From a checkpoint of a small mixture-of-experts model trained on Wikipedia.
Size: 12 layers, vocabulary 8192, 68.7M parameters.
Experts: 96 experts in each of 11 layers, 112 xIELU neurons an expert, a softmax router.
Below are experts of layer 8 (counted from 0) of a mixture-of-experts language model. Rows are named router (the router's row for the expert) and show model dimensions 192-255. Each number is 128 + 24 x the weight over its row's rms, rounded and kept within 0 to 255. Numbers have three digits each.
After each expert's rows: a language model's description of what the expert responds to. This comes from a sample of Wikipedia text that the model never trained on.

# expert 53
router:146114130192156127123149135152142090136126131113101105129111120121135120114099105127096126118168152074135106107094145133087107134134142139105129093124146151159131126133134148112127174092117115
St and consonant clusters. St, st, gr, Sch pieces inside German, Scandinavian and Dutch names and compounds: Karl-st-ad, Groß-st-adtrevier, Stage, Stiphout.

# expert 56
router:149131115115115112114118091139132092131139105171137114133153148150140074128111110106172122083168089148092106131116118161151122079114132120128097078122144111174116137135136164154092129147110128
English mid-word syllables. Middle syllables of ordinary English words and names after an opening piece, like W-ond-erland, Bow-ling, song-writer, found-ers, dark-room.

# expert 55
router:087143142073144145097142111086100141141126125135160148130120136137157142180143117164179085093121089155145153160136126138102136180097154154141158141111146097140131158135114142121121129095134156
Coordinates and foreign scripts. Invisible marks in coordinate strings, Cyrillic, Arabic and accented letters, and word pieces in taxonomy or non-English text, like Moham(mad).

# expert 10
router:126105079127140095116141164113138185165106115143155114108121125138118119103124108158136081151108112177150095092124104140115141101097126132140105115121164124156139110133091113094118130124154099
Past verbs, table blanks. Past participles and event nouns after was, such as refloated, occurred, received attention, born, plus blank space cells in tables.

# expert 44
router:141148141114153151091151110109131128128106109118137097136083114111123135128131164117072125130159096163109124164137168128190149130087117140130097144117133117146150066079147145124125157127092153
Verb-initial prefixes. First pieces of verbs and adjectives after to, was or not, mainly prefixes like un, ext, repl, ident, as in unify, unprecedented.

# expert 54
router:117126112134145152141156123105121139120138127134126142128159110096129087160139120135178130140140079152139175102172104130121146188095166137098163120118157092147097111156137132099143124139147102
Abbreviations and name letters. Single letters and fragments in abbreviations, initials, taxon authorities and foreign names, e.g. W.A. Weber, R-CA, S-281, Sz-ech-uan.

# expert 45
router:116143124115130107121133185108127141077139122152100147145143122142120093123137155118136111161131149163122138100142073120147141084118163140122147138144132119152109085112086108095126119137086129
Time-period nouns. Nouns and years ending time expressions in narrative, such as season, year, month, era, century, and the 20 of 2022.

# expert 57
router:158147150108161121128157137147112157159128153155125102102098106151134120082093125151109147143148104135140072148105098140119154183101163125126089096117140080127146108143120128146118153136103141
Mid-word fragments. Short letter chunks in the middle of longer words, such as re in resurrection, le in release, pr in entrepreneur.

# expert 16
router:100145135076137120092126170132119153106161138142162140088172145118110130136116151165168085133148097145184129112129107135093133125088129121085129141181144100165119098160143141114099133102098074
Country codes, name pieces. Three-letter country codes in sports result tables, such as USA, ITA, GER, plus capital pieces of names and university names.

# expert 35
router:139074131118162161088131118130120156103105097165167149109163166148149124141160139119167087182137085152094114075128082136099127141101129133127156120127144135112097110100133125084125150121140120
Mid-word name pieces. Middle or ending pieces of proper names, often before -on or 's: Robert(s)on, Nap(ole)on, Wimb(led)on, plus surnames like Harris, Morris.

# expert 50
router:182114140145117151108136092154139139149117098134125135110128106136106112149086116158105099109091106116125137094137106145119116180107139136119110117133148142141160112153117135157129124123112123
East Asian name syllables. Syllables of Korean, Chinese and other transliterated personal names and umlaut letters, such as Heung, Jae, Hong, Kwan, Chen, ä, ü.

# expert 32
router:140134135140078176122165136114121130151099144156112127128131122140092139097185110107109105081122156154134139121103156177121123153096163121134113150137146095124117125111119108154127096068116162
Mid-word stem pieces. Inner stem fragments of long Latinate or scientific words before suffixes like -ation, -ary, as in organ, corpor, decor, coterm-in-ous.

# expert 29
router:138090121135174090084164152118131153172118115131158171084081186105165099102127123155130138128136137140129101106100148126120115162129130064150105097127136074120117112106108155113153111116156119
Music listings, song terms. Track-listing numbers, durations and table pipes, plus music words like song, vocals, bass, and h- starting hymns, horn, hip-hop.

# expert 15
router:153137108148134124120101151107154147138142113124118143104140096136119096099153088129116139131125079151114098125133112118132107119098112131102098132156158119133101097093102142114101161085175106
Sentence-final punctuation. Periods, closing quotes and brackets ending sentences, titles or abbreviations, such as ." and Jr., plus final word pieces of surnames and species names.

# expert 19
router:157104097108140131158155135151081148128107150087127164110163126144121138107160096147112092105127077133104140129155121160102129136098111117169130150114163125127126110116129120079090120134147099
Food and crop fragments. First letters or pieces of common nouns in lists of crops, foods and household items, such as c(attle), b(acon), t(ap)ioca, c(ups).

# expert 49
router:145124124181147094088137154131142104074157152165121126115160137104136102093178146168121103136158122170121113090121137124114154101131137124096107175113160122158162135122137141096087141137144113
Numeric table continuations. Spaces and year prefixes before numbers in statistics tables and date ranges, like blank cells before 47, 19 in 1943.

# expert 25
router:153125121125137105142119130116132117114109122133096132160135134132109116143147139144133114163145067151149119099112138144147123076124102101099096148122163119115153108148155148112123166113105093
Chart and score cells. Numbers and closing words inside parentheses or table cells of music charts and match results, like Ultratop 50, (6–5 p), (Media).

# expert 23
router:118103129109145079106136133123101157133135125149126149091129121153123112117161116162142104092121132153132133118130102153088152085103074115107132116134155105129128126154127118083094117121087113
Abstract noun endings. Abstract nouns and their suffix pieces in prose, often after possessives: education, success, relationship, -ation, -ment, credits.

# expert 1
router:186109107147161115104114156144089139095177149155152143112142138148105099152165113133137115173149096119166101112110118112105158090145111124130098146127159109133168113115163143156145103107120128
Table cell numbers. Numbers, blanks and dashes opening cells in sports schedule and record tables, like No. 8, KO round 2, also rare foreign characters.

# expert 36
router:156147130144175138128101176156094145144105136145139177126144128108107127105157154151115133116152126157143120114171113145096148103153123108150127163151161119150145068162128115065123130161107106
Table cell endings. Final values in table rows and infobox fields, especially percentages, numbers and labels like Died, Starring, Spouse, before a pipe or colon.

# expert 38
router:155143111135116159123146135145118116073142134159151122098135090121118103118166086166142108155096119139146119127084139136091105101136081073114122173131153126162133110120161166098134140131156105
Election result tables. Table pipes, line breaks and party or vote words in election result tables, like | Party |, Conservative, Democratic, Votes, Seats.

# expert 59
router:147131127167143129152144143148172131119173145132151137133136116140119111158171131124157105181147127175156140104121085128119125090126134131113089135098169140071175107129090103128124175092102111
Opening brackets and quotes. Opening parentheses, quote marks and braces, especially after names in tables: (TUN), (incumbent), "hard to explain", and spaces before years.

# expert 13
router:146099140128165067131117109108136163142138130140166163122160099124111132119159132162110155101150153142149127099107088152113123115139122112166143144160146113118108148166135124166102119121127108
Predicates after subjects. Verbs like based, located, played, scored following a subject, plus dashes and pipes separating names from roles in lists and tables.